Experts of a small language model: vocabulary 32000, 352 GELU neurons an expert.
Below are experts of layer 6 (counted from 0) of a mixture-of-experts language model. Rows are named router (the router's row for the expert), down (a neuron's output weights, with its number) and show model dimensions 0-95. Each number is 500 + 50 x the weight over its row's rms, rounded and kept within 0 to 999. Numbers have three digits each.
Before each expert's rows: "raises" lists some tokens whose logits its average output raises strongly, later layers aside. This comes from a sample of Wikipedia text that the model never trained on.

# expert 6
raises: "-", "Final", "Location", "General", "=", ")"
router:553487484440559531499423486571479425525365513398405514534426535552507552411454452435456554509470539541595561497492542576458570507464517524419538458445457479458440444521502431530557505553517530481484553484500389507495545430457459451333519490481506645486481451426549501595540574451529444561
down0:512514414520514466516417461506627446555449507542449431556518514503480498503505578544575479449492403576464522482490525488538530460522457446423503460460554458556521504493494440585440521499454398488424438476335417466533550507566520536462549510524455465399548578493493465514569439571485499469
down1:529430412497422490562584504430479493594470412544524441460420550619451491430593589511454445469470551462428440508488402452443482511506527546497375418466491523563528541535500479456500391479616463523458531446540396481504445514457464542586453484459516469466534546509440381461551562483618451492
down2:466402500497432547493467556516473578511565393524447418483466467482516574446421561540532487525474502432442527467483450588509478509495558471510593541507496463515469417561457532424536440505514409517587541465457479460556470490565542457463500534529481505599483477563470482581500535421500454481
down3:597478527453505461554522555465531459563490552512430530474456500543514632512511429577469574493446506489545497547520536480420487436356502528499427472504550590498427479591494505452472539510435471502519604539527487518552500555457419479515580567547494608540557493440528508420538595470484429530
down4:524584542611519569558459432533467475515537484506478493480481502546469473530458545649500531508449475424488567474428449524507503582511459505539456486495476455491436476477446550437556454509437542544507371506501475569540487520495552545442502583544484436522560452512525449584493507522421421500
down5:511526422409430518464439458366560533423528508479482496561477584543403547476515432478440419488493463468474572477524590461463430479462526552526528500548468532524510460566503461473496493504465476433493477501468442445550557550437534494519566443530451488603425418575527574486508447511445551463
down6:432485479461530440435431381510488454504550498452477501530468481515499576542495422569607466549407545426485555459464498459514383537510526420515493527545424509535488581473466512487448422525565580483479446449514523500452427545428583570437561471406517427497439483510561487459496475473542438537
down7:518554434573456627517554495483506414411512476534478537488520404513478462506481506480501442411490402519539525527446639399534503524558492523458543460495532520481462586502505561570510507442504523469438442489468534526446527533525529555416559554486479553460498506463506501507434482459603446528
down8:498476451508495525535534436416487506441538451469436472461474527533433510454464443520544499573549633501492476491492452498532524617458572534490439487404571517481465505501496579519451475534446539419488456540407496501516390513455530592521514480404567440466500533539551484437485540536505386508
down9:497499524392506390556538482552466424493512463439436548451468442451573428608559426522446533461565488413501453525485424500477481450516476473492493403495473456528438515450506435528412499477553543549556553499524577520453445470451513474481551551498552607511535560480481542571447583550492512545
down10:508535565384441463538580449494486504418435556542403490471469530568492596479532459438565583537472488529518449507448490555471422523447493613547476485581447578444529572379514432546504588550596474502527466506540512510474507452575604515476558444508525639473474508571494474475487451395503415491
down11:521617469466459539504486530553466536539443547477537489520541477510506604528536489513537513530558444474546493552479572436549418573570431484440544480547476433549470484498433460387497566405438547623474465520504572529503480455394484483505401605473520536493466481468457443540558531577484469526
down12:589450508533547527404408615411529488435469478458499504500453429483493438631384505434461506449519502518528531450489438459486547523539464451545504519485566503565603455521509555518545536554477441500506520463492410453498484460449448484551565452587496475521403479379443582493513565491533584542
down13:458501502461488449542489417498525530500595478471557375455472469497476477480484504455597497460441473429514494528445473433578453496464517566485571587526558454534464510526496495494530499546515503531522468450563530542579497511617479555455439486471539479544486470526534475445570526649506535471
down14:507377480546565451467519359490445589558458616509496479537496495514591558524403541477541461564539532417450425514553412475480550462518436548498466535511566431531503507505503513459451536442565450527557514494497497479488512435524435465618556521483532513403480493563464563467456491475471534440
down15:540456454468473559447464500503540542456573553507452470493448417529451537478562467474535488593567565555491456480636587558608605489482574484498461528532498523456525392512436608542450427439610490552454512490492556482493515502445429433499504512474436489522540470584558508512509503496527508497
down16:501530558475522492433531564526505478651441437342514505480461547452500516495532546537466465513566533557495478456451531459521437483431549503531476498504522481540500552534501472467452623450574509512454497469472478525587437443463451526425526452479472564366494543523499498447585512513440547524
down17:488500519513525526446401463484505540500452531524510408498452459453547468465590435522549560551461575403518418462450442484550432502475493466555603443435520507553500538475413548573453470507498551513456478498461444530497528602575529503540469497527471487546449453491429507486416449407537493513
down18:557544548463488451513546528466476494530507548502492498574518526514569536519512457509548478562529525586549509511449553358526437439501375440655530452542542428518454490565468424479492497570588561541489554421546481504486494616491513491479470487492555399508564560416520557531470477554415450429
down19:665543436418461519456452534482401555444539522560549535414534511408458538540463556492571568514549418456423534552546532485561506470511524503465513474573463451467493557504480606534449537536536400407496445444555561557464531527614544467462538506498534499372436540454577467499512495602512533481
down20:506664485505483460607505467481501445455540451512452516526574449591500456550475550495491521501527470461426499512396539551496449445577454470494465503508506490456447539432453538499584462445496564474457442468546571546539541495518433629496525497445491587473526565503585443527502399668490488454
down21:515450514480439486487461562517465483519517553483403428534491460479530587472510544474492477536476537484586476456559418508452498553571386551527540553469585524501567509589486476437439479521508393566519427531508581509458467499464447508612508562560421513472529579492448571548425484528552521392
down22:504390534466519458459555494426473451380407541451538500447571477440515519525533528470614595651484514410463533454476530530396508538487480508540548506521573487504549509503540493495597537502566393511513441504504473391462454489530478578513505466492509483429428535402578451526525536567535500517
down23:526566520494559513574572500457531574567483504490442530376435501468510562543505423407506430540550496458495374523483532368488519439667491555436536508453428593502506516482454432575458516546472522459434456496535524520469569574490532523558519524477548423459477507566475489465504421570504536557
down24:474524429615562476367471528527583481431490474559517543538523568544477477519414510487358446479478533521536465398508453512473458432454418482472472487448489469442535466511637433488450544488449454475546508546461593441544445482389551438531499437524533451563553449471462541414532527428511434472
down25:535478488443450496492487440529557477581490515573477481470458524503519422450436480552497537520498526487529501493488383480480482477508454452544473497459455454520507470577461460403508520519513448451518449622440537453457532555518540594480432496513564528427335523495479539596475479547481471496
down26:512462537480488545477469445530472522516497419568488516517474440484540426497549527550513615394397478519571531473488491494501536444440580474475498444410514466531529419473584516470560483484502558442539529498498442386433477518526536533454418478501484500560513345559538508463582526478528438607
down27:507436538532469429511511451486389534522569468544488492462444529577598535535489477552482548610541469514472519594559484415601413539456523468528445541507549515434557408532452446474471468486498445516447528491457545599527530534445543580499486491422508443605512455580467466503534531431456498466
down28:637483403552455434523505518476522534476410383462498526363432455541500483491541471586515436473599516445475420521483588545555489475543485469460533536504492468466524514512539462418568541546518476546452509443497454429523577523527582481576450540553451456519459536453483501451508511501570506482
down29:498514492586510512556605454542493554375479512491491476496496540524416477496481518519522471455523507449496546539582520460600530535518530466506614509568489536417461439561503413501514490464449464442572424481461495465482449474527457524449489509530462447616595442575545496417591526549483572565
down30:455555526435486478437521459502416410461436497581437605492438448511527459575530452475528407490585466487496521528471471520545561605572580423485538519460509503540593495419479488473483502403503445486499532436426526465575412501546470587558516512452526483528445436506481463435514554399449497572
down31:503547536561396504446479467580515437460483531481444479532567504495472609499496511501551546456458488488457503440509553523474505499532440562508582475523424473491472438451596591527426513553482503547515463456484534502390511587440502472491445576473505487515565568385531459511517423474418498479
down32:436441553490485586506524558470540471486521439528456570431445488517566427538521383526356464551497446472576480501526411447454494570446543503440525542410496442520461546468478490531436524495505456571507454484428507476488562499529497447428532449536486580470532516463476620564455533540492417491
down33:458627459632490557480529557469501510529558528487450469553406496412459470508419486524576569522403466493602435599569442526455474511579523545458498462447518515461499457505560475545555451490462425479487448430513460501492522503438504433539518510512475491543528551518490524494478472487567514458
down34:539476411570502547428498502563511547412595446576553470576556520514486494477397544456590462480555509525503551555406533444503533483470394463528442409493519379593474622517610464463449541524496534524489514458466562508605512525510500531624457433486563582497447633530546484579461508469479517507
down35:405563569617540533486433510489426518522487557567513479452450545462500494562505464561466553411457488518486492467496569590435488502441480520513483574542460540500429480487568481532574423486485553556516405648591515540525467524547478355433549498524462526521563476448392554498526516500533387520
down36:460501476572523515456454491530496426561470415508583426482521492496579459529450503563452575465481512592480434427538494473431543551508521438471514395567524558558492502551455435493556491469507577509535445505484431489479476530542571545463583470445601431602453468499452526506449408575520486420
down37:446454573546422490456509445477455510503508580453475465585493455496573503540436523623398548561471507450550448404434447508522484538476543474438469521525506517486470512583501495503559533551515498618482436488578511548490540452515505417408497545488489441503496491535550465531559431503521551439
down38:424556574422517539455449597511522512432462496448496522445457534399540507501455532557510503533473597524510493538448460465504412479452418526514464383463470506457596490529587474564408538578533505474488448506617439508500565612522551488491486514521502569434519488490455570535421498565518547510
down39:543641451446458487560632503452536533458547518541547517526503496485464544510468463508516470537472383495447561477450495469558471517499510522399522475508513511440484493477426453562437537485522441522496572560500505511526496436520519537475561490565463500551459515511645413463512386604472537451
down40:519445487416567418517455547448544509569407522527534534573496505533495454505479547481510420472507468492518465485537564457582456443480462438498471516408470396494487489449533568581565549503503546370500536408524476505487471516606501596529533506542461449522499486483574469497475466467410510466
down41:462447499553548479483583412500475512589448464484455437470490490523448497556521524500440545639510471471412471536529448532538441458585488516490542528450497534535576484459479541470457458494489539493522524509422447412530545457591530509542490486491510491474433567512552474498466590415416479516
down42:604477486494511554577534568501500591454485529470500513456556609458513508573408564479474406480458430473584480440539563499512574485517468474523503517452466492498408474484511470518564524491548585551595546591536550514541437428542525456532493508556530562499433461531477571502456480521512478517
down43:523478475489454548472541452484554483487536550549529435547594491447478383497527537537513495537456486464419505571546454508470486509472460402515494553514537437562484384548525498495476445443541647510488539481489544524445554408584431519492512506497540533487549460400451544437471564443521447479
down44:471480494572555490534574407540474469497480488495390586423494441481517442540534473509444439460524473491421510500434462412497451508491472558415527412451449520558502514431578545438420584540476600500542537522548489503433521536446538568511548477530460499517532526551647451499512517520660527502
down45:482493521533465503493428498524510408496490459486554446577512581452513483458412482512569542432539506487475583460421428493453526469508551469522542341489502458523464513591478445500429503466488532560487506490426498419542571466463470458582570449435586491517503476450539451542436601471526454501

# expert 5
raises: " in", " the", " at", " a"
router:501407499423533588525550488480524420505452466460514466437542533550470537431355569497468431449391450393526516487491553456406516553449575504461451513475561492437421507463480541549444389458466537537498487501461472540563499493514567458492548531533524612508578486458511508591461456601522465570
down0:456506559519546436462497542508397443541512604495491479477489515426502519532633532476520515581465594502444587520546472576513523492484460479535533428512431532537513463486627471483521492546603448468500583536484474489480430525546473603547575513491425457471480532452478440496508514410485546516
down1:433476573501358474428460482483476454505518499509525413481457498524477483541610524547452476487525616474540490491519518460500487552529482529542532472481571489407457562514467400493485484496483541502429437522467502469411491431613585555582572452600438516502556500358497412517519494469416581558
down2:449531538444487496463508429554390601631504423579534607449482543547458558456555525424492515558445398465447481375592439606475484432525580450443487423575563519551528438471482462537528537525436483477480589511511449552447543553546495463439439500472469577499469608439483529541515512487474502565
down3:565447493537541438555538575528484509507533554576412558414529511469546545501506381452497540509476533495455491462509491451485480480462676513470548507529473433525430545433534463431451494598459425456554510559441469579558520617513407525572516422487497502481530534493467507494552414549479472522
down4:517406527412465518602498522420594496602496436502505530566514470504563566485462514481485533519538523514537404527580499486604542464482460492492455530523458571563435533490500486568427449497541483499520533611579473532501548451546509533574514640472529574471479542542501591482502418558503506567
down5:472504498361522528450505547563454458600458548493471531449528552454472558515647456569539367485447508565493527525509443474454460495474456537472465448453459527512608504519549519542547567540561398596480546445502520428466462526531403635502572527469472528489583533446524451460534476547523484490
down6:543485496528489425527465497544593608542425570556482490497512534507447518515492498447550477477511570490455525434534522575465456564467474523390567545434477444639521533493485567500463549479514518429633516498493417631496535571503522514528459523523488554461557552556487468494484465503571483464
down7:625515599449497567513507526445505638526506484566510554509532482444495503523489531469580451470521532529533614418565477447567526465440490483507590478506524547491477512519505476534479475540512501415481492541492512496523547478495495526463461590459443531368444513537475544503501483378503418510
down8:458413483555481482491545566508533500555468503499445464500415597535458460528454546540489547514572572561494463479514514522473415539424533459534511548525529419482534540493439403551452560532458582546534492500469453528488535535420610521552450567560529567519523549593472559466552426534419543472
down9:512522540574568528449512441343481583499446487420548490453491512473520601576472468557534509420370470463486527527479542422543434462526516554489582473396525516455517568612427449473534492529541559504508521453570480489512528465532535457483555529551501469544438479477456416453444422520547501496
down10:558526489484422439516436494490493449486514442509521548494513523496469512454506582509508427528539505494490563516453492536486525512504508544557419501547477472521611465565487506491430543461528350449463492459503460512504511497558427473434484547471497455448517577541633444509507489483429515469
down11:471466513578465403551534495471457519470506474504469522532403499488516492567450504468442497503584458438458450410518569526527473519523466509503527520486454459533409643498561485532546566531441445590518414427470478528464538530458559492519479464464564549483522439554498554541504489462414609463
down12:453536471484434535487493490568536501508504507507547496381526545439528521405536535482565538476474467551524414444521411411419535537448495539588492515470510467508513499550595503530495492562423445510515449482514515516530621457526495670470478464499497592525445492483527456394556475496545467451
down13:531458503520539489450453512514482492464526511445454468401602531478464527449464469526459497468382472593524491509543446521398581413514493513368451413419533507502434471428487514487523515445603561429514605569520423484469456501532488387515453467555503434481436596480479449586468576457533491505
down14:534560525468476596506465515518521475535559508629554537526542463505498488515472543399486447496422481496560504490493452467553398420429445560528502489493507492459548507468385478445502401479451460479515473459461540519526529567533455519534390545354588503436468413414480548585443576544474515479
down15:468494423553522538495500454550585496474551527454495489534505569563547538539472525456512528555603535434487454429499482498559512491476501428491554479466490470447472540414526622513442369442528613561387475581508527524428514480501529514511505482555546431562500477519389471426411530517506568507
down16:479532459537536571440512465405527499481464501501521522482459588519462453444461503452493444466470498480494422554511501481512570560538606577439474528473508450557463516454439517571542551477569401527554434462494544470500472558510641454458552465455516505469598481587548492509512412475454492550
down17:483524475494541455440545399514543576436470481509575532541482452587467518486511516555466446528466439507409523560489485486439539507511449499402522588512498453543401504489483456453443561494579567496518543504558508496398532548389486513363505495547491448542405467524541530546483475598566565496
down18:435539372509433566511500553491497545476543492493478563556501510447438484525637429542509446533521446476478502588563501528576419593504553453430505552539493488469570381503537485567571485452370437518444623516553429483575481441512570478648535493536575510482504568456524546475621480495471536585
down19:520532528530488489520490517526508505406437433481546538458397543531525446506565581478561478429544511411469395483425522488453503526551497416503506463538462585614372480447544523420444411449561513504569463419488505438432480487436501390456514472530485466522460477508531444524489532537547451419
down20:511534527540488462483511561530505535479492510465483513543559414457503577521588461529516414519559512538436595457576440293532438456440427543507412493438474471538516533479558516578419459527626525459431561553549447564549527498523471558542431568497426470514512495481487468381533516593475501499
down21:449505476500539501466478471575526512506487459546486432468466486552545536423438528472403504544567516503524434506466459469516548479448537524501406408472516513567527488539458494467496494484473463461515444535416495496419440501466602635567510488543507502452549543459471485469490351463485495471
down22:556470416502508549414460515496570524415544512506574520556505584499498473527549473560584494494499472556470532536419535607449455550448543439414467387464504458472513554555512620509458441437473474534519484334558509562455499505409525383496454571574518486483529464577422485479489545513489532486
down23:500486448540475513445444504494538563496556555533416430520440435554494460580559539558395475520494520571489542460465468433464496496471566541446476454457478608481571453557525487494518472448538520476611604594532487553458540496596447409579574527558483572489552550567416505481455505472527361463
down24:412540535578518451520485584477482469403485532496477487620521543504507507557455499501617453562536470564514522566568487538496477423503490475464488468444539527467472444518547435465552537501522518514585494566520564410493541430496495567548465533459492501508582569581521448494448456458479443377
down25:526453531573515506438528489528408499484468612530537515440455522505499465474552485481590477585593499472543494484529501465507517434444483442497516534502516498422440566511563540386598479433453510547462561418506546408513531504477494561558477507442523545469585569518499421505525571480452490377
down26:502497432555391485497522446366488554491557604378493593466478553526503527602504520517495567408512542423434555429440488501390478540489450437411408508526464488457474589460533581504493435465487570468520475483596451576596485474505487482582439512514527502544444500460498542448439512472501586562
down27:501496567464565506443449544540412504526504501537470522433563475507504556537541420448549527447407518523469516528628548450443446449477504461470333518431559564456575560476459586532529464536524535486415528581551506588587531494495461564507420569544561456581511478453507483534563552469549375578
down28:585484484442487512466467556523461507537458473355478429512612529479507521534487601415492516556491544530456432483555574425463538520533470636539589561544536449500575572558478421653543559413533551493542536479484444507501520531491409561507477501454474437487458484451514434553523551522456534473
down29:468442437675500514581558487461556529464500477574544501462522519549463574516498469424510549464499454398527580497514549490486487515406544524506533382543516466501443549539414528513588503521459502495515372479480534449459531441435459390502524467454492503540546393541528518490489486537486400502
down30:505518450539548561546592490475532541427511464562517487547517466514500479505416490561475532589532533460543503499515502572541448526488555501504498422446426475555454492569484500489468464494404490513440462399552535504505520515537462471543467478397564398582519544502562446533526428573447449498
down31:445570613471476424640519473426495574597531461468467461522452483455560487513493529528401377543503557453445547487433509494586488526600551547489493513449418499584456500428544449446515548584463509489514446537523466494557498425482512465445604474430410448496558540532403483557581578524531524503
down32:431516555548510398475533555562433566427519517539471515482584510367537457472486490511522448536513566544524613461576491572481450445512393443471452368556493505432533447546497502505544574499565547475551568550498445422478457448511442449517493537532478474425421478573446444448493427494554475513
down33:487477478486465458490474524508429551537525558438602495431545507473516565475536537544478533488494544478516459434485557467330504410379446479499393475524468537447503500483513463413494541514572444457470535516443477422533445554551473596541532431571513444489516520498459448539592535482566466530
down34:582547472460511458437491476488609463543458472478560573428501469443515444471494473471500515516481465469501550527452458558549550453545471486535416494437454495458591504501555610511597461500458465443606501505538556552365506563427552446510473523563514520527583588491592601512475542425464573403
down35:418461623449474450485520452548468461484429374503581453534567529482491497493503466524523505488538449541469552487491550541542611421506468550523494469577524487518490592487475530467479536502429457452575525369576473505550496580507531477541525445478466523572600453484470635493652540530531451493
down36:396434508558447483542450467467482494545457542515455450416542498374534536450552483570531475506433494455541468578522463467380476440384464517530491456473536592515550421490422440477420490501559546508538471496554413474501456552531474495494545444571553464492391524462402560499533481486564575628
down37:525475488417509509474383483517453436597486571441464448507495466447465575483516524472499527493415523491498548595519457530475464481534474455496518537577474595544478475496572429585429389433604511449379536533431502408438485426554498556517471483504511587502522480419436498448417581510493614557
down38:477531504598459461644468457486496484582458511593548475538493494459614469507510570399459532453452495458533466503494500495571486517596421530559544466538490603521455529504497533557482452545493494440437485520542461526512573507454426560557517577545519605561444487594457457508559541489471488600
down39:465538485579571624564481505456470574472490443563579534513381457555550467430487621402414444465486611522509522484446504557540527464594501565508627545472434489551512479424481553506539490519464481440478506502365532475494585484493563481446436420485459436507495419463415487451457572454427469538
down40:473541447496465522560526472518496489553568450480574481561542499546557416487467460540464543522495567371571442531480421435487585462502555542453538474430531435494517490513475438556567499504469516533461530522553476422509530464564527682456373547549585397550418506509579482593454539585497445515
down41:443531485533483545518460542433427496539543566499473503460528520488561546417510509510519482458476440506485544467414494445426412350461548512586494558570525471492619421497434427418520454410437485472546491491461453516446478457475413462467507516504413603571476429499439449454570527488520535497
down42:594516530501448451558432476473519396567457509491515518478481516535472498506484501476542538508425517467515543518515572521554483440537572434559584496463489509462468524522475573466430428499485536468547457538440538511555564477585493463456550468502476464473503447550421557602403489541456508541
down43:529480508436526503518515471508496490430609479448528565487464432472434481546487485614361385545393450515451501493520581513451512429542559400463425459504547499525479522494549517535515456481511540447405449436503606508459547462486430510507506474547486426452501523491579416387517543441481466499
down44:551532464517454496501509607496545522467482442557476557444480540509548514401548554502511532431575490506471518498481631450493438517448466471508450464490521529455493496468447557528525465545423538537631467459382459437531441494431469474526449490453484582609526500582478456411470443494571429567
down45:501494511500525578484425510568527464487489536549451559460470450607512549490431500518456472479485514463536495479494476555484527560512434589644465510475453453568522507547516557570487537485488392491476459549496503523416459516520484511571430509467576527386488550502501481398422524476485579448

# expert 2
raises: ".", " =", " (", ")", ").", "-"
router:462463558526422437532551445549478448477458540432480544429423575455612536498484540538581491488466537488442481488517476506436588546496464506529526462480367512433509464467518474576504520502490490449536498482488544544425550457525530463470464614525445483528534544477502532587516626505600491504
down0:494485514506428503494498507590556572528553493550500545476475486517477447506452463462464588530543524496522507448509494478407525502472429503492404511430524502457394500519570530394524549505511491564520524414536491525485512455533561427456540514519606573502479429484536526488475507639492527499
down1:489372492413494523362473635447494507495444493548520524623356442556525527493512385523518498524429502515474521519435503566558522453433477482530495512452508574481493508542493523482554506477586521558475428527557457438521512499445448545517520458528556546519511484424479570457519445461535468456
down2:535409526451541525509436526541448499461467427530430446510437473580511537486438520467475566566510485529487499497435469514488560559510489575500532548435526439489405552453553525494570477439435393519562453498436489508543550486468576445451510466575465538520500519497506504511464435412446474502
down3:462557561526474573492463538454498559455501493438451518566514660413473510600562559505543477499553512502376386433570451469462479560602474441474485555556452485431477543418548532509495586527475464518542602538509424564453489540563534500466478499483588475513505522455475471539470506555516616565
down4:491499487423485498510493464534591478522522617486513523517378539535624513519461473498520449529625459435527356515497432426424401518540403455493450385464531470486557567493569561500396457469451527502477479504412475509504522608579565477486535568472437464532519573545474489534485582484479444505
down5:556506498579507458491443560550422414476516538533481462485431542472454409512492532511433486563518504516542531536496501446576558454518553518571555534483460453562476596443521460412534484513466508487550485464474549500453616417441605564479433514498531552421495436470514399462503483554506476500
down6:454486486454495519464548596448597539470501529506477516516525489528519412613451418571565599496466450514520568446451555439480483498552524483530445417488607511526601528562527521444532432586349473530437514489546557616578513446450450477546541506515471522470403433545536438508494491551523475502
down7:411579439512510505372494470493453567497502477386441470434529368554508556481608537477490428533477465518529450422526460509546466470535510448568453457497459453505487494516529494585511457505520436441513437567512470541365539531413530652531469581448477492460452559556401531419534467473433582437
down8:531485504480462449521413523520477457573528532453560468550448542491495468391505465475485543465445459491498480461537483505504549449493570482574483388584402484517530546563512492454509542460556436434500525516459533451521451377649470450513458503448513577456500481486513546455524491558592511385
down9:563541467499573495560437408579516519473564508479452519428501480558393491525610507446521607399536533468470466561377413631510496439537507439550451595581472514461387565471583556489432527453488467533540447490485463509485541479516495414456514479507520447508479543420536509499506511525542477566
down10:470441490479447529485422522598522490489546590435507450500477470382491515584482476540484531449469568460537471391500544529478461561486503549525544445466451430454458497517477520532605512586420524553476592446552455543441415541521460482535443508506468393484521463534528482549569492498445524473
down11:557513565453526576494479478471544453461520499503539451519560539508463521544550473490528538440448529528491534388462452502552509513567455496498421533518551421440516508470366465460471528476444586573449560446505461549581507526482552545452494530481452517443486488489467579621522541549484445513
down12:591461478553464512474475428483416534450522490547524423564486520511500498454458493613447431428428590430480532539487507492498546422479490517576416515513476424597498503492398544566458426472451549502587420452583516455381551518539509531583481532450489501635542354466525437459531449470478548442
down13:483559490484482513467571506473446567512456485504412497549616559524420517560519594524478539528468515536464541528564568501521365473445525504556508513569523606420499539538577477516512425520526438540509511483528524412554393583458579516562564479637509480465519524517369445524459557519474597482
down14:409516559502422479435453485487504556472427609548473445542518499424494471491469558471540483495518532460520500532491485595466426535491568519509499512547550525480467514496524421488552479584507526536462538531425442537569490413526486363499483559513465556453531509513458458507462419495458530514
down15:495517532496463509457500401483482430497507503474530362526474545515487575524564581492534574445439491501414532436538426539480493546503544456434502565531375484474520524542601547522523436472516469468446480462486512454496447486452482487474529476500491421523449543540407513513407478548409558546
down16:537456503500446526584522394557465488549424510502524535495440554460559568393511489543565506413541495480450502483520630491492458483438448542527469472476533518562486497532485554475492558475560523389454478456480456490437558506549473558418575478520506486490564467512518438536573527628578542534
down17:523497445484511541490573470411520537457502502561520436494435492488598486528449493549438428469482555513449511398494550512509461433432457504523568462528534588390536549560404446565517540513532520431491556563447506458507505478576474506573450494486421445437520582566508466486423490443428446551
down18:526418555518506536505515540494495495529544495486539492535429507488530500560496560573525595515458537509517527592557437391444456515411571494453555534435536508545502535448467512587572457541459570493425442497539428506491590557529420487484470598473492440471477583519516506408550576480503498459
down19:465553501458480454526500413524512424470589474466520495535531534576497532407423553477549545516580568455449476465432468501469636603454549494571546473463517528518457523443606500482449488498385511539571531459493468501526439489479487488550518463416512459447453499501457433516509551543470537448
down20:450467534481522471513576521465527401476401514460505527440505587407532510482467511495511543467467502560571372503567528491535440482505463488470481619542496499519593449560442416530524617463443514429566541583525510435535459543557446538411500544485535505401489469467546499555462546510472539457
down21:536502515618569520502436596495505476486463414549454496511425557560517511519501538547479494495566504453431597497445466436510445494465461546527533572531515513468561541457515497533506461504558610424476480526457500521502521483546494502509489491508482546497413567450440526509557423404514502472
down22:474565483531603464554394533533576472488461417576508507517458472484566471556487503453527537491514522406560584550538460530497562513462456600405452466542501398510513454561538491486555570490453536589569514488500547423537433471511431572509548456529549427525595493498561490547544457495522497459
down23:456559358520537475484520459561548525472552434518487506495537464520497486512533541513481492463642475500560495534505478486585593446426492480498373477511436438542505462478489533524362533481429452523519537499444470605565449553565499540465494556444480578434424576457511543493460459580558565510
down24:546495464533574449546425446507592425553521415543457554542471462581582422476455413508426451590575457481523554490579534513519478590563493560545526551579513531522504550535475509496531420451479545428553454498521570596534464485547489534528525474430454569537457528451529538503430518493458463480
down25:512515422499491477500503491470490520482373537483533487441493544530470475524582460532472485438479514485499542527442545553446521557554517594437488488516429577512456562492479504539448436572483546485483534472525542467501542589443573499488528573632575496405480534477561508510394480455432486417
down26:602518407564426457517467497597565476541483495526457510538493530511519480399544436487429518412538538510502448531508607404524528515531456576510498550443501380569479506560478412452569526445512499489466535389492525441465630623390438586489528429456438392502467515465547482483496466569550466503
down27:521481496465522514552399497472500415518499576506550499497523583486495549466414522453569507474443464620524550450421505441508527478548487427489482507525453461432507514480498443529469584475473458483543486452525493526500462414490477541480475533440459491577570507487521410490463609473581452493
down28:495403447470512532492474598484454500445425567524464372550463535550514571570530411593523570573483506512475443558500524517471503462431534406476464539507529510492496388542561461450495399453469475570586504525474513450537472478448496439537529464588525495561609489468536546426472486542556428513
down29:384494422551469485507494467514547484457512428585538421450493534483556511515475479536556531494483553458557477553442579433565579563427487457512439449402451512394420463476474532496538484421419506509470483511411524479413541465528477588589512507555523471470584441532433532470499466511469568578
down30:517520491482382559527502492479532378476562415525486594570487534456446461482536491429472540434529510484488505474522552467475514448425406551522495463439455559460467566493484441523412461501549594512404505488599495527540511443548471552516521565398498437489439498563511481571531549563477381543
down31:496516460419553465514522520551518476530581510436477523461497550528560453513480471540433581480444428535477499476588537547499499505519532610479522511447484558494467487513556456492419514497490538420525579533425485520458457495484438472449509513441536464414469463486409564534395479521551525455
down32:493471494518505558484463487479563535467492541447592498581499472580435437530380566540456530459518522465546540522503558640552519490527486477530528481448500539462573500569490560518415483510496511423452458531553531423494571512434508521465457420505620537495372397577449428518579526494485598488
down33:582538428485461490511394394505528521431473560578416504486450553523496488476510482453419469545382473496537497530506569484515482509561580463614515498531542582479503461479426429531514455453460517544467506468512464418464558537422502469498542548529543437494383546502476540396538462490526564558
down34:475505356518441461504444518508470449541468594489502529453532550525493578458560519496454566574481532601454438510530473529525524486511552572494503523462423487446506460493452503546460433580520538543530473545500504466525532588535436406526467517528430407513508591501497564501421510413542591517
down35:489478562607549517449447445506469539431477509403430558437488466469484429492516433548524518419494503459449506437562499503461482518513397558485479566455492610557529434418530425486513412494497536495484558559388367497462439518483493585487544519478450485528558471471415480539515570472609441546
down36:535472527489538541408514440515545394539439501553426495522400423513441508582554455448454503490527440513505483485496538466422435474638463565487595530483513468526520564506543525537450548505464509472493474579530462454549447417393452495553535488561532464535460478422432508486483478525503506565
down37:481490549513429450496547519456453378482578537645482643513425498477519524479546459483544569571485376494531494515604425514456489450582528606463637518504510549475532468534512503395514462492504491448514502406539494499616550530448472430576539545532494513535514504478508529503514570406477463493
down38:554511465474548362513588626398567480557503448522482505547467439526489460501526526412546522476490424482538591433605512489520510467452526589528619473522504442630521544455542463408476508439497571496553548487516600534561480531485538400538453494493524579423503603559434449503491551519532480464
down39:406511524420499489410435440546508517492456480435505451479494568520530592504496475573586504490437506545540527483507558446489522470465484546569615486503546557539498566521593578556423413470520499490517454495482580566459500481381500590564545451497631495512589511470526485503588484463523503490
down40:450400408454508470429463530409507497502403524435448500530413488430478615487569498551533441518424509427466446494498527416596520514556473401394462505416504552453559448484531442613559468441579391413514489555548493428505416458465489438526529523487476553431415565461473475485573500457438576486
down41:445566536585473520489525551533514489500524464493500497543531435545577513520520437493504511462563449514462504577420490542461588471464540490500492559593460462518488489528503529410470480505568509534492413367508583601543483433497437368436497433433529477526510479462524464426455511471583392598
down42:585421550462527454500555455518452443531483498445425476639493441580470474517489477418545501575492567512549563472531467544473544516576518472571586594539525565506514527449461447538479569494484494501491544517421503531450477438508522556448464389461463517406501554530495548580454491509489529548
down43:477505490510531527456597522464535502454572575500489548491531505370491544561384437540505432434450462528539561542419402484469436542517495550473429476439529559489482486537455393555470526562494480512468501455503522527430541444489506528514518518535406636472452544492552518542421525667450507495
down44:494568453513547576561522457530521574502554512598522518561547466531509568471495461489515509508474532395526585442540470438531422517471568604525543475484408485593447422441436451566410461470495544470457547492546524616386476394514469587570549477498355484515454509591473502391499502525437471512
down45:518454514429419551443480509472487451554445420487521435482464485473516484546563577472487450459525567400534525478534571420485499512467495529533495471419478509463527589435403446600441436452489526538500518518549552562481532492564589466440475599518417586547471428499495443538475541474555531518